Below are experts of layer 7 (counted from 0) of a mixture-of-experts language model. Rows are named router (the router's row for the expert), gate (a neuron's input weights, with its number), up (a neuron's input weights, with its number) and show model dimensions 0-255. Each number is 500 + 25 x the weight over its row's rms, rounded and kept within 0 to 999. Numbers have three digits each.
After each expert's rows: "gets" lists some tokens that make up at least twice as much of what it gets as of all text; "mostly gets" lists some tokens that are sent to it at least half of the time. This comes from a sample of Wikipedia text that the model never trained on. Tokens count by the router's weight.

# expert 59
router:526472502527471475490484505517518527472496480487496525462490532550503506486432527479505535520458483503476491457555507526494488510504480545517485482484470514522497500501496523537495532501534475528537510485518517531538465511500495524516521477541495545469509444516527531519509525507478529488523494507517498477512474519497503561453491560514486501497517528509497478509515489514509527528541498517544503480514483514496462502473459538527502493490445461476512488486529532507520511470464473503463503507490521509490509470514500531483528489502487465519518492503521479464479530478466485522455522497475470488473505481475508486486497482504543481533547503495541511540486490511530489520505524493541522438501501421538484512470513505478525489469510486532549509531498496472503579525486493
gate0:492515466501521505504527539482512545496510498479499456466511514521453472512470500482489486507524501500514512496494480543536501503514472456488478504542479527529485500469481480509501482511544482476491506522504467444469523523499499520492507538457546460521477504466483473441514517465480487528522516500475501532486506495487524491492447488491458492529490477504477502430453514510519509510527518440486476546510542496510497485482437492422493521504508554510506460504468487489507504501503522473516494551517527531472522503507506467545481455474508510478461512532502499499506516474496510513525502490480523512510447536516526506500533506466506503550457538493520487512543491526514474496501509501485518498499540505492512501466500480477490496517513467460490443514549524503455546532499481
up0:471522518492529510485489532526490536467432497497507494541523492497486433498486530501542504531544536481542530460512498539494500488545508469489496527576529497535471521505472487500504504538500518479539466439517537479501514531492528525530507553505463476554495506505468494466506537508490526521469519529496514513461494491502493502495486497469475512520529476500479503487499473506512462513469544457499442526513503481491547472494488475477500491517520503509505501511477509495510487518487511531494492567484532465530524529516503493526482469487541512480511535465514491532527495488494521500467485448459477514472539481507486488530504533501486480527518506512468493481488456537529497522481501494523524533462510513464539500474528485484521524462484471512475502530514486510450495533531500
gets: " |", " but", "A", " and", ".", "I"
mostly gets: " but", " while", " USA", " Jr.", "NG", "!"

# expert 38
router:506485515475519506492510509492483537519512534508521503529536473570447486532460489473505509506455490463503489530525540519499503511514519547509546517560504503508489503498548491487525501543510509487496499492518465493506454506499511498479488479485512538539512528537518541526479525508497491485450509485490525522515461529484511504486498481513532517497496522459485453499520495487479494479509502521517510488483489480476487521507513506499469515507533480482496497521498483474523514500500507507534539482486525523511468540488537474494497493527510478480520487464511508543499474503522482472507478480530454506498563507499541480507506555545493518551447459524467525492476498503521461458513469499494480495438503499524516524512510514530537472449492562545490486431452545535442513498511491
gate0:447470506556543545532545505469499536521529465500515502526486528487495477472513524521518497456489477527492464524509502485489498510472487521511502525489482465495516468527511501511523505475463530449511495491497473507487511507467504562514506475545473509488507453524494480551482506525508495511520502467487496495462424456536490498477531480560462476504537477495464495478494513494481506500487513518502508457508476472534484498498567487524525478536496461539481486499536514455489510489508503546513538501512486499515506468493550491442476533485503504505493526513492487488523497533450509489469473512539524487529503505501519468533514491537479526519498486566505509485515506519487450516501488520493534521470541551489488504516501465486500493516493455527452472502486470504471495500528497
up0:530517490478475497514479524515492499539520508500522465495508498475514522519489493473531524471489527541509497517533556528481499484505519515480482514504511511531469497500530513495521523458551509523494512525526520501467511462516485466521505515539565523527482469514517440506507512561464480517497534476506498518530530517473519482478509514494520498488561490512497521500509493500508491488469551506487541537514475481475533471524521482541515487501477458475549539457486463497464438536508476529541468493527514558488487489464545496498506491451512498511488535447494492497512496529529512469502443502539500487494494513490504539466478508480508528510430524461490530478533487530504538507518489512500514482535485514474509528486490490522459512449535482538518516484476526505485506531504495
gets: "ing", "ed", "ate", " have", "es", "s"
mostly gets: " have", " making", " get", " take", " gave", " allow"

# expert 39
router:525501473488497505564509553499479486496493476490492503537516539520525532504488522506520487470502456494496440487503487530463500479506523511512508511502466511496537488476463455481518461462492517492488476502550493472500492502516536466500529480484519501528513493519475507489494533487508483469491498516520507496497530514502501459504504559462487502485539526501479456474487467469454526509504517507502555492441516484521483507516544535518518515476471501540510513456486484511513536481543491512501484475502478513530467476526505526492489529523518477464499511482455501471462529483498503470495484488533476530557542541516519518533461525506499472480493510502536560480444504494552493471495436510470501551464527495526495490499507503474527508464508539554499502494474544488523550479498504
gate0:542504458537498496513461527502519486477521524490519533510507513510486529520513557556523518501504505472521453490475512488537489487504502558545527540492508521484475456521483444523529511533525493459494460510482546530476506527477547475525491457493522487452487518515448460504519521521527516512516496506472466514516525476520540519461529514481532497514519502516455517538511482503474462531513475478517566499544487504493455542473478469520523488499469513520487502476455458484508486498518529520516523484502526520519462509509528526480504506520522506522498499482443524480507515520481498507525496493537464501476518543474553504507495525488503504495481488479531508521501472515505477479496500491505508497480487538515471495464541533523573528533484464483510543503531492522495506501485517
up0:511455521541512505477523532492527490483460524513484522465485447484506502496520482507552490489489492490480516485485527496481505520447478482476489494453522503490536537429495533492478485452509506530531522487494550498509530484492482487446493555500537483515485499497554525486477525499500526498474522483508514516515498508485473494549491518499536524507474466478512471514487484534516470455481472542546509472450505466514513507559490492532533521518511523518454474549516477486507513483519496478524501473503471471489536490479475507495501527449517563546501506515526496500489530511536478495504448504499484513499477503512530494443521508509497465461498492519503503475493489525524496524464494451507496513514513535490475532527498535547459482501476541529484464491548500492529481479508467
gets: " of", " by", " in", " to", " from", " for"
mostly gets: " between", " against", " into", " from", " around", " joined"

# expert 7
router:493496497497491517486472538534510493534502468452459464488511570472487492482492538483496489570502499491505491477493550483530531495484549535477569494528494532506525478504487548475552516488492488490501477501482500523487471467512522485489490542458525520497531509501517512531481502510495462578459508466561470517486486512540510522507477467494519482478514487477511495487499496522505488474499515514481502475455485469489521495481475475534505498540480531478511479511496504531537471512460520477512538509491529513508542464476528492503523487502496521509530483478517527505504487498516524516529497487497503532534512521478570474532499501520502462468475491520506473469478504437538480485509476477444512517535509521520497501465496490538502541492501502546497437477473488509462497516524514
gate0:485502542483506535493486500460494518521497508492516475517514469515537486494467516485488447536519461498540550512481460474448513496519500487501486484466484503498553478471521472486521498539522470520479522451462500481524461548482492493486511483534512457501463493496489495493492538459511501507489484493547510476522446508497507510517519453488508461530448529507474468555536551531529504467500446490531498471485505504500515490495515470485488556516525511484515479466552500498501512479526535493544526523492455545505536492513530466496486531490510447477498502503521515486477509500513485472495493484513546510480465514451507486505521548490494456513500487551468471517512520520504490486539510535486493500455476511507512521475462502507492481489517563526467510447493498517485488507502516
up0:516502483520519502541474488493509484556499467480499537497529501531517533458468507472498473443530527486472498533483484527428460519518556512526435462515475503468532495568482474511523516504518501498505518536516505489526492480517476508518531485487482469490511481546472500496477469512545480522494551507571502471519489487464513562545477470541514487508563499470512496507511476474520487493491508477491485472460487503474518503477492523506485534496474451477485497487491520492532465499453479501491538447474502530510506495520455500464533509497507486513440471512526487514498507535428485477521487510552510492508483501465506497483490505533470494499490498472507462480503523486487487470526513475500537504510526521494509497466495509471477510483495504469494497490520508472504494500522538
gets: " was", " is", " he", " were", " are", " has"
mostly gets: " was", " has", " have", " been", " they", " would"

# expert 0
router:480475494504493519504484534508488529543481494465516534527504499502498472484525512502472477500481497535509470515520512463490528476498504482505531516508521483474432496530479512484539487508521506536517510491503509529478541472514483496503519522491492501552502510501523463527493532489510482486479491481474521439471486524534547448493494443506479507486437525495500520496478517497519532518498512494503567503447507475501486499506493496500484522504529533478471517500593497487490513496543483454497494502468457477507468501495495464499496460506546511536463470513475509476507538527462498467522467495477464463520509465483503462534536466497513493473479479512497497472478524494527471463529439531532490441509524539506461477487541492502505525516508458466523490470481519494526498484524537
gate0:515507497480494516455507483515456520506549449489484485508487490503521464557534497533493541486471444510522506507481521525505510498481444542529531501486487538506470492488552461449524512509487459574470484524514508490516540540490504482491483514480491484513530525530509471481475510487515477514558481484479518493507504506529524524483491480505475522472518499457503507494500526504519517491474546503493496479480483508518500490533503427477447467495520499499533524472525476515494505478509512540546522488506526487451518508494487508468494484501516449482517497494528480567484487486514506508505499501491536474457491552500497461501470530517489540530526489489515531492487521482481522459491443525513502543485497470492465493475487482503539480495511496494455482531525560446514512497515503
up0:490472510518507474499485458497509488467470497488506470533503460519491497465499474509538506463528494444496499524535544497496486536503503457481511554493500507476508521500501519475478486547523486472555477500519511531472527490458465513472497509506524515487471528525503454481454475511523469513529475531536526553490492485441454501478531527551463490515518467525519521476442479498489485504534436496486456510453503504505526497531484512497545474496474521499499524472492463506512528519511501477531519498515490459507464496493532505503504525511457483573486485483515478516511489468471505512548505481516483489502483508500559450514536499511490490540468481493537478472479489498517506499510492521554487522506529447509483454500484498502507529491470523481494501526482500498512478556501536
gets: " the", " a", "ic", "in", "s", "at"
mostly gets: " very", "ensive", " sele", " came", "fic", " same"

# expert 56
router:469503548503549487530493457535493503526544477516495547514484509480495524519520506502536493472522534502514515493493510536487488540522484463493530471462495489463527512486501517505492499489528511471438514500504516520514480548496534496469489512493472504488490476529559516469532496496508512481441508483475517512544471508490479512472507494484465496485532503452531488473461510498514486531520507542507464517502506435451467525477513486484527511514516479499500514472492513507516478520499494491469507520496470505553530517495493482503489532506426513485492516526493491506454524510491500527523530482475513486457566481513538485520491464483529511519549514488519524445500530563469479504479477469464541534504496518461525470516536498446498501516508448458503472494520510476496514508488462
gate0:516434510480496495513527504552532497457534512460506526512505489509516552489494459535490459503530482525512464535506529501498504490473479506511547542458465495505496526507548455486510459510502503480520489510497537510465492535475468455502503523520523488510527510485521504488550527482505537503527468476480530511466504452506475525519522508493507503472477516438503442491492496527502525499545530506542447497501523510525543512477492536534521502508500450493556508509488500577492522513474467539498477553449505514484509563509532496517467515531474495532520518508516498527509501456509518513477510465514510498493497550483503512482480504447513515496469535532508528499487484480501496521515540524487540523472528501489489516484506498503485504501505506536520522480529526467496510492528512
up0:477515501474491474517532528532516534488483463487522537533496472541520504545449470535488489491491535501501490455480498504514511518523523533552510540491507499522510493518477476506512472476485467500498506530508483541499501537471527474523493489526522487500512482525497514494451564529517509523463472454513488531502486514505509500511513494510486470471515546513462488548536531551474500498550490504537495471492487511537547520503500493472540496513544450469514465440487525531451518455476476475483478528501508516548492517546509467469519490544520465519495517492499478545509476505475538519506489518527470495492531540463485515502502501509534503497445510514505517451480487520462502500512507534510479481512536487477496445496502506469505546494488479524556518517496539509492504499503528
gets: "op", "ut", "ip", "ap", "ep", "as"
mostly gets: "op", "ip", "ut", " sup", " Star", " end"

# expert 51
router:503511520519433489541527511484518487499501508468506491508480519474532472481483550492486478468532502467454484515514502515480510475469480482541546483494459515522502484466524469507552518508480463519513537540526493496508493485475515477538539469497483513488470485494493498479473471469518454477497528470500495512529465531485483522528445552517492446489442501496498544497490537511525523475463467537488461482485512498465479505523517489524488518532476498517518440511491488471520507467497447495500470488445528513487472497515537486505527494489530508510446521494557475530495488517486503529495540495507481486507512515522494529486506484549522481530522509491520520492515483508503502518501500595494477491497489463523479482455508506475495495486483453521519441509522488524485518484484534
gate0:476476458494535520493520529536512513497476479500517531515539514481529501489534509534523516460515432497484492495491481518463492504486528516454492489476487486529488487510508496542520464503461495481499519552520480500484530518459495497511506513485473534511486555507474500483452468481491448474517495491515535540469480533468517489491501507463473522518512531472545532484509501501491510435495511504532513495456481492520527534527517510489505498453513503490497467485509488468496490512464507507522531480489472546484506445564504507479480490458536541489497492486535470468523507488459478509510517475503461487523486480483478488499534523510446499547534475480524463500450468469489477460481506523492503486519521478528456491521456526491503515460485495522536535551481459481490506547517494
up0:491487477495439496510487495526447492511497458477496520500475477530509534520506523507530510518463467535476491498547474523498531536485471530447468454493496523494465522518497472467521462490498494485514520478501500479496471533493497490493480491475501511509504516495506490474498472518511460517487462464521515525513499538424504504546469526473481493509564521544559499452482505507514513470470510498465507538507468538503524518563527501485466505457466496512479518469535515496520500506487513496526525485487490535481515488519545489487484510466483539503489490511543500516505476533484538505535482458493468498509506459471468516490501519503489505518504502510499528489480473455493478450485534522477535526473509514501438503531460523474510505454488509477542483522497472526568495524533490
gets: "c", "r", "a", "ad", "ra", "k"
mostly gets: " Marc", " Alex", " Cam", " Adam", " CO", " Gra"

# expert 19
router:483496502523487513516530494502530516484557500461541530527488524483487478560507535556474499488518517521493545541454523504526503438469486481465517530492476520486510517544487456508478553528543507498473489533514535538484492496471520451486489488478499469506505482459444454532494513457484518515531454498496476515468487524497466541481531491476508494560496514513497491503501497525538494522532504518506494554504480498461486529476483480434516477497500508468518537497512455494499521510493496500515504524489490453506507481463477535481474492514503493495494522486516525485485532508490474517511509495503551508489523479510496483429505495499501548477479457462501518495546535466474509520519486518513474485531510468504489472466490513481479500482509494452486503479511523530471467467473462
gate0:515509473540501531485507498434490499497481538466495494503535529513506483463519502452516498470524472531460471478555492504516498529511502556512514510508512459480485461462461494446525497496537470456523522502513524518489481516524466492497496507497479471506486496472478502496492491495493490513512542552467483537537506534535505461493499497479548494483475515512464493535467456489497534516521507550501513499512532509542471510490518520479473492467515503519478485498510489492464497501535534544492518470526503435522499464517514513522497506471550467497516503514475498559548543484488442508464552492465530502514483538505514463456513439516499506517505532469474485502494499475491502497529510474495478510508495537492471492455498539510467507475510508521506518490537486518482453499460490
up0:502524500513513526495500505455497487477478523462541548480500492473519526491506499457541468498555525476476485438534516545446447494478535474478531497495468482471536504468481501515524496469507453484472498512477562457492477513498514542514519509510485487533508479507521467498465492497513524499489488529467494488506494524517510478504480462499479456529476495470496466525482496496508518496482489484512545503489513506475489480503468502450516503516525498513504480524518478509480446519523532540518495495495460502495511511516495510528473523512516504510526517481521474480491477490479479488460529509541532512481454534498499474463514533441505504456514497471528459497430501474538494529555504499461485511495459551490460500526493519486497517492549525560506515460491527511464512537513502
gets: " con", " S", "ah", " Con", " Mar", "/"
mostly gets: " con", " Con", " Sam", " person", " Jim", " Jun"

# expert 33
router:494470494494497492501488486564519497557496492491551460508555512520507494510513506515516491502513488501497480540538528521516500479499539506452492508499531501492489499435502527530492538558498495519470458492546510528473518507475487518499487513458534533476489536506499513514526504491480434493499483497565503527502500489531449488442486529505512492505494521504496500498476486531526503468525524516487508510448515514513509501533496543463529520490447460500507461500466519512551474459487502494547496543460467477487496482461507457518541466559463502511506487470511488436479499478442486482504464479502509523529527512485532497537466504522466479505482505513494516517507490486512479482478475483539488481483490503494471502498472502533500497519542537519504463513487485468461517501515470
gate0:502501542461507499445484491507485574490471515524456498510537470454497496509453557491506534556457513508541518480479460474468463511456553522498493512517503520484511486515508521468553547458480504500486518497521500513502482495455503475447486529464443510529484488518512510488504505463478517527528505438473478489475507531486502527490457467488547477520512508490500533509495482477480527459493494474479485494533501515503473533472503466517470494571494511518456486530498507503528510501490508501549489496504534527479517501454477477507527474529516493493514532515486499477512484477493470522534504482523496490487545491491501513512511502500547497495505483555537515490471502471533537476529472489498476486495519528505523493535546525478518499483505538513546486463512511500469508498507526
up0:528461507497498512508486503488507480496525541476508472571536526479522517464468504485486529562494467553535522472435460506503475462515507537548464479503502502508454508498503484483545540504477514545500511510537522464553502537510478462475492511517462513479498521477504504544494434529496534491527501497448487530456484500498518498489477483471534512538507486493454521501528499513546521482507511529467507497537480476476490480467494483519478527536486456528500499503525483503464497459501491493564491530484474520496522497481527499507464481484514485513524543524536493465549510525532488521513483493506517474463499497506488507522512468497525479516505495530541514503496516514519560519513470499510508510490541495495482473532526505509522506531502495549542489514508495479539511509461519
gets: "ed", "ing", "ro", "ated", "s", "or"
mostly gets: " released", " began", " made", " published", " announced", " signed"

# expert 32
router:467503468510511496506481527503479462492496488457487527470514517506543519510436526522486489502449504518522499505487491548532476556518496523469497500502515531490506522482476504486498428472477501523519477459551466491499494481490527495513530488496504553532506477512517540453517493484501549468480504530491486482554515514514511481515499500488522500454517493517538509491486482452547497475511501505538497480504449497467530467471499515509488466484480462466499523533462519468512508536479494443510500485469521520515444443513495494545511493519458498495505521498502488495480538480472503529531512474517497527534523505475502522483515518497485466482475496479490499504499522434489486516499516524456517506479535500560485553512489541506481503524543516545470510501463510492446531507483521
gate0:451437531491497527454499455507491478500515490529441474487510531494531547512464515538518503480557474521494466502479507498516472531501507497473515509489472463537546544498491476500470543495486495500523489495476516415521528509514479483492517490503521509483508517512485502484512538496486456520473529510541514491509539499482500487552504460467483533511499458549543509532481508500501532508517488487522510496495499531544489535525510547469488497531461469522526545505471533542510470508514479479553521513501436493506548447533479511517474513498469498522478467465499487516513498495470506484506493512535546497476518499505501488493511473527479490513524515488503478511535511504490517542487521517490495474502558516528482521519531498484459497502498502473529524515540536496509519485482545
up0:500539511528482502507490545530542492487504475481514492527552496473502480476523483472495498454464507472470534508477541522491517460494494499503458470530519529490486490486499509486497500488495485511472533548519477537515502498470540552473478483510498479500523458491473504541499466487482540522524529533487517475511518478483440525476470502541536495479511549484508502467488517499475451493497475494516508525520519499492514523531514502494461524474516521487483475514514460459507528462495510512454480482495521532491474510490525462491547466486519495523474513514489510508520489517511543508483532493471470554501501535496498472494447521471502486482546484443502463475496480474522467495517477468513531518524439545450494529488505551510523524506496463514495493513496426555463503516500500
gets: " in", " and", " to", " on", " that", " for"
mostly gets: " during", " in", " because", " along", " During", " that"

# expert 4
router:511489530522515505517491567511469513506485482498525506478487514545494464525505489518465496490526519471495495537497548496489474478492505440490553522500493501446462561515444534502501478493527513547512447513505475501501496528489489509517505480558500524475502535465517543510478474451464517475507545487543496481439518514491512535478504499499515502500476492480523515496510497468499483518472518517465531471477469465506428505482502464529484475544534510465470535473500471517472507499458504490520486499529512530544481511491524502473520506530503487488468532495512492536509511532488532486469480517482521480500480491490474543453531485460506437494472506482540481457530480492505468506498478531490513524506500516541522481517532495479522525514530500469521526501487479517482514471525538
gate0:536529490521514494510508488523503510501496520495506476418491520521538471501515551513490491539492519496495464514516518492493491555493520478493489496507504494487465524490492479494498476541496451515489463502478482524513491531504504472480547531492537494562524510497519497460518489464479450468493525506486501518512524489466489499510488529498487472474489504474492480513486481492553533517488535485477501498512517534524520509499485548495473487513467472495497513479533449554550497525437456563479526501534469519521538504527476485507508494524462519520509502449525429516462481508477522478521516477486485467506498526466484527497480427490525500523489498520511528530528523500524482455547494531490542465487526472492498481514521496511491492512500482485547484493510457444481516505543500
up0:514537491484473479522479482499519558509478542518512506528491521497498461496496535523503501546522476474493520521519486519515471504482499477507491496490439487533458456495493469547473505504508489519481470501498509541570493540504499509529514509502466510509484490554500497505525483503514486521470490463502447502492503473444513474519495479508487460508471500509519496511499523513546512506497497520497483536514515483522519503472425478479502460521506490502529516499480476481516514501469510564468509539459482488464533514486480421505495496520493431453503514433531511520466534459486493460471486548557517508484542506479507526486469496505538510506526488532501537494486518479511494495512494516483451516518524551490507491494535492469499490512505498537522528543473487503518501514527483
gets: " f", " b", " h", " c", "ph", "p"
mostly gets: " f", " cl", " fl", " bas", " sc", " equ"

# expert 21
router:522494546510505521477509552507543502500489502525514499503503515475499449536503509512469493498492521466511499486459498496478537490480489501482503482531541461492547461514473514503501495504542509519463491488525478537541516489505509544507541492542475521477497483537489460534482449482502519469521502486482518464472556543509458483479521538517519562513479520466509540489508507497487461506502524456516509467509468508495466527452482520496506509529472499494523469474486526508477505479499477469517527537508468434509527485555541480449552518502537496501506542502477496475493486535519511479469499467461526479521510500512496494462483509494475478530489485463483482486454492471509507521500496476486479484516465484517532505538522521519512485547455499516460496534512501487516463443484536
gate0:549506535535483485488481498474538446536503434478484484512502530514499521480516488522475518463545532509490473490449502487535502513490525498481470518451488519443496513495498487528498477485503492493481470482486522503482517509473503470512498491510510510512504508510475554518495466473464514450570469505477486559518502547511485538517490465492505489458522523526522501496485513517501474494494475499457470499478563484519493503506496551533521517489500499505480519500495505497471447494500488498500494502493516478561490540508484540495505500498516554500497532493475492527561493482485487491485524521506528459511537515470505525505474518526442493552451500451465473482559483488471517502519530491484539466498492521524476493466491492515496497550494473451527500531523473511482497502468520
up0:499459489514531546492490483506528469438507503497498531534496483518480487461505546515526563501505487504537513512504472532527452486514512541495498540462521520475455450522487496521460465482517519564508489500522447523426519501512500513511497503508475502485532500500478488530516443451484520452510497466530512523508482489477530487505492511489479480503538499481521487475503518462534484547518452519470507491461496457534472478529471495519501495496476481501499551509429517453494499550504498478500489492496475501498493498506486496466510515514506543517471485478491548516491498509520497465505522508537475480513505472514478468526476522541486517481459492544495488504515478552550495484504482470512482510485526509526466498465519500473549520503494537500506537493515510509489516471526520
gets: "os", "at", "r", "o", "ia", "j"
mostly gets: "ria", "istan", " Spain", " Italy", "ansas", "shire"

# expert 13
router:488478494522508492473506530504463452478501501499521509528493491510500494446475449503507485515512492494522471470469534497479473519532495528508506468514505435475501456464494465515487502483476511518496497486504488478515476491515514514528480555526461533491528503466544540493501472494547524515499492513526470531533513483478522489484501546505444522517527520483502487519494519513532493512470491485551505502529447492480548516510548505513505499497506497527543525479538515478500507533535504501532463518470443525477474517508539484538460511531553466497502474522495502468512543517525528544463483480514513480493498501476502484480498518514512502508471460478520545459490519538522524531528523485493500500464582497531480520514547470483478503506491531511511545459479492500553489537495471
gate0:487540507519462536516487494453502541500500508472510518480507522487520485530499578478485531560495489510526471499526466485499484508507530507474523499499522492486478508540477470450518504488469490502484496496531474485458532485496487459530503532528513487528525520507542499477492495510488480497462477478495488510499495525521520480496470470418512508514489537520508548502464511495531474465505469484525521491499568497540495501464495521514517469545506478522476539500505508503493545505502470506485491514462474486531500460521494536518505531486531521514512511491483529517519508526490482500506502491506493478530486480490487480512500539546527476508441489513490487521480513536525506511517530505509471487464483506559453451524554517525548484487489456464512528445481528483524556541509535
up0:486499498500463472523497541534475460544492495456513462451491497477473452465495475521478461527484464454489482505501468521493477491475514512537508507496499474505513506526502532476514524459467508471529474483490513455531481500473488497479461533520484510494481473500468501539501483484499501464516541470539493457474481487482433535539468525548491502477522501488501511500493450524466542512503532497479504505540511465497514505498511493521498526455512507493534475496478491475564545543492486485507506495513528495507531542465497494494486497506457498521540542481540483558519476493456522517533473485490500508522508533495509506464478539493457502565469489503484485526502502435512495479493492500517483494506505555477506517520495555495479472510476512503508518471523462524517470527479508
gets: ";", " as", " of", ");", " where", " that"
mostly gets: " where", " this", ");", ";", " than", " many"

# expert 15
router:509495475498526497505485489479469463495515512489467559431510478513469480500486550530498495462487513472571517484509494517510499521527478516495463541505522510545515465480478485478529471481511551520525546528536541493473508473491506521516530533528481531494505517504524518494513492488496500502456564479503528492496479498518473497467492495497569515515496504490518532525512514488499472478554538513457505502498480478466499484484483550498457498476518517504488499505481499488502513491500477534510482514503523506503538484519470541463513499503481509479444482505520464553548501465521545489494475506493467469507467519527496538485491515475526480472454462479519524516561517537517500501511497470540525488519517511486498513514537537508527515518471450545471502544511466536488482537507504
gate0:498471471474527510485516509520479506465482450476488495508525497491493507500491495466520469492483485546491453474516475501518507533515487481540503479507483541473462529484544470514517493498501463523460508494488522455501527522534495490511508537487517487486493494514481498511505482511487459546460518498490516475592511474511491462493476476522523515499498464470496494481479483461531485451487500514446509485507505480526523507515503557480477500453498487536457471513476499530502488506524477480514512520502490527481507527488538493493510465552521488525471501504462483524439486510494477503477494486515511469464512509566514457429501518517473478475507506495522495496460525547489494455525492483506511489555506535534512539492519454472484493460501493498481526486549501468502490581492505
up0:519508532492514516503451512587506486491513481511478500472509479520504519500461512475505475541522486530482509525493474485491507498492518507512493514502476469509497516504509458535543541474497473519471502520504496511457512520513511495506491482523530481495513527473500517491529472491522482483449485529485513498526510516488543489497504475499525517464521445426486527509493487482483521488508501518431524460473475490492514536456553536473486507517507502553485504515530485545538523467482516506486510485482518511481543504458513485485511494521511485490449474483507517496470475460526477449438496498558518512526491479551522478470509554525497484474499532503506469485461551528505522488492482478504467533527528507516508503493507483487463472492485495529521521483507500449539516562519548
gets: "-", "\n", " and", "ia", ")", "a"
mostly gets: "°E", " Genus:", " Died:", "°W", "Personal", " &"

# expert 14
router:464499511498478506518492494542456481491511552471485481559554534490481501471499510517513514479506511539493450551524457459471460489487516530493524467486517485485494470453450505503503483525505521488485505485482517501532520537495493499526496496507512527510488520476496500500477479550524525505480489477497507501493528504507429466468515484465459524525541471534493488517496464475484521512487498513518495513498538508505519456501470458497492505502460540506513500507505502474497530488492508502488477499539467469470497487495487450514490468524514460520475534485513543457469456547474530483499489476478462553484526514509497472533510502528523493522492493507489506487450487536520484494493531518540523497453503515455508565481519503559529545444458526477499518504519481490499502490477459
gate0:524519517536499506487494436495505533460478451538529488454532507511504528485440493519480497508530472521499489496526547529483487493523518463485488488501488455508549495511532504550490535483521524493474470491509486539476508465538527508500522489530480522497533473488496494516458511456483523521481513508476486508513518474488465489502422508483524486528524506469479528465495497452532550488509522517455516505489527522507517504499552512519492481503470535512523514477487492478510521467472501500515520509474516517533521516468520472515503523515517457540523491521513506517486529515535487489476481525488522513520504515503524467536466519503485487495497463534521500460504496460520489536566484453552473458527477473542483494489528521471522504508524540476486531484480528479499465467449465
up0:534518532534457509521475469522494526491518483495509508524512515445527514486512524496485509505508506508542447487592432516488500530525516509462527505503489463528503508518529477487479490476512506500521457479489529499480450491572543495478520513500539511497482533523486473491494496509534517549493522519512512464477478513508480516488487489498532483527516534510518507504524512472474506480498482487505466478520448483496498479498464466492447445487479530495539528486480470489529449560457524513486500508479501514470525499517513502519527485534490483472481481480534521544482483508520511489507478511456525483454480519506503509503491502457502453496486490484510552494561516497459511505492469487495485469516508502490461489465507583513509483524497524477510510494487483466496499506494549
gets: "ed", "ing", "ard", "ation", "ment", "ion"
mostly gets: "ment", "off", "ction", "ings", "ification", "ments"

# expert 11
router:531473484533513493513505474519477450471504488498483474500478517491482478555525475474492518486556492474508481470530496538484501549519534481550509493465498511535498546508493474514467490501473509465538539492512515502522478478476489506517453481464494488487451516514487522442516495481433485494529515475452510528526524520492539524518522505547537506518503500518536486489517471492519526508483499525481497494495513489518499573494497489515524478494449493501535503494509521495488541474470519495468541494465521530500586513533512540454555521504492499499505520516479491489475498511509490516504447512522456488497497544524467526466501530485525512510524504493478513521500491535474495544495482506489507518500556472461521549502498483487474517531458492550514499507509491521474474476461489
gate0:505546463520482486553481497516482508472456463510514456519509501457470548508494510503540501450548509485501499523518507509507501548526491441518501482523494530521451519494541507468506469475477489523510485512524501493504518497548504509506417474520509463525533494511503558499491563500544549517476495512477477512501518522507504537528514485479520497495545481489477479472483515531557499516518513513475512511499505495540505506523508485527516498509507481508523471513489517493502503512513496456491487537503490519500490504519515446469518534466488512489480505498493519528507438517486482489521448529503458509530527493505484487428505493434503554538493512506509479474527468533525515508473511519508523513494481517497523452534538491517512482501506437466506471538498536496486522498490501
up0:516506463490480493525487485511531513487459529472497488561505520491526491536466506507500539476457501497495475526473517505512513480495504506514546497511465509490465512519523530490508477519494497491484556547533513515528512512556466537507479481497505525520513483499478515431542566522547516542477511470477459505520489523484515555494489482484539515486479470480516486486522456550544498496538542525532485519514509454504542450514492469528478510518513527510496464487498511492481523506454480484474512534492505522489490475504517451499511539479512475498462445526518524550537527530508482506460514513534498480537476527523483483463472477467517568493533492520527526496479439487519496528507492527521494512478489481516498482479512519494513493487482509496500484532501528494464473503492482
gets: "i", "z", "h", "u", " K", "y"
mostly gets: " Kh", "ü", " Thomas", " Lu", " Wil", " Henry"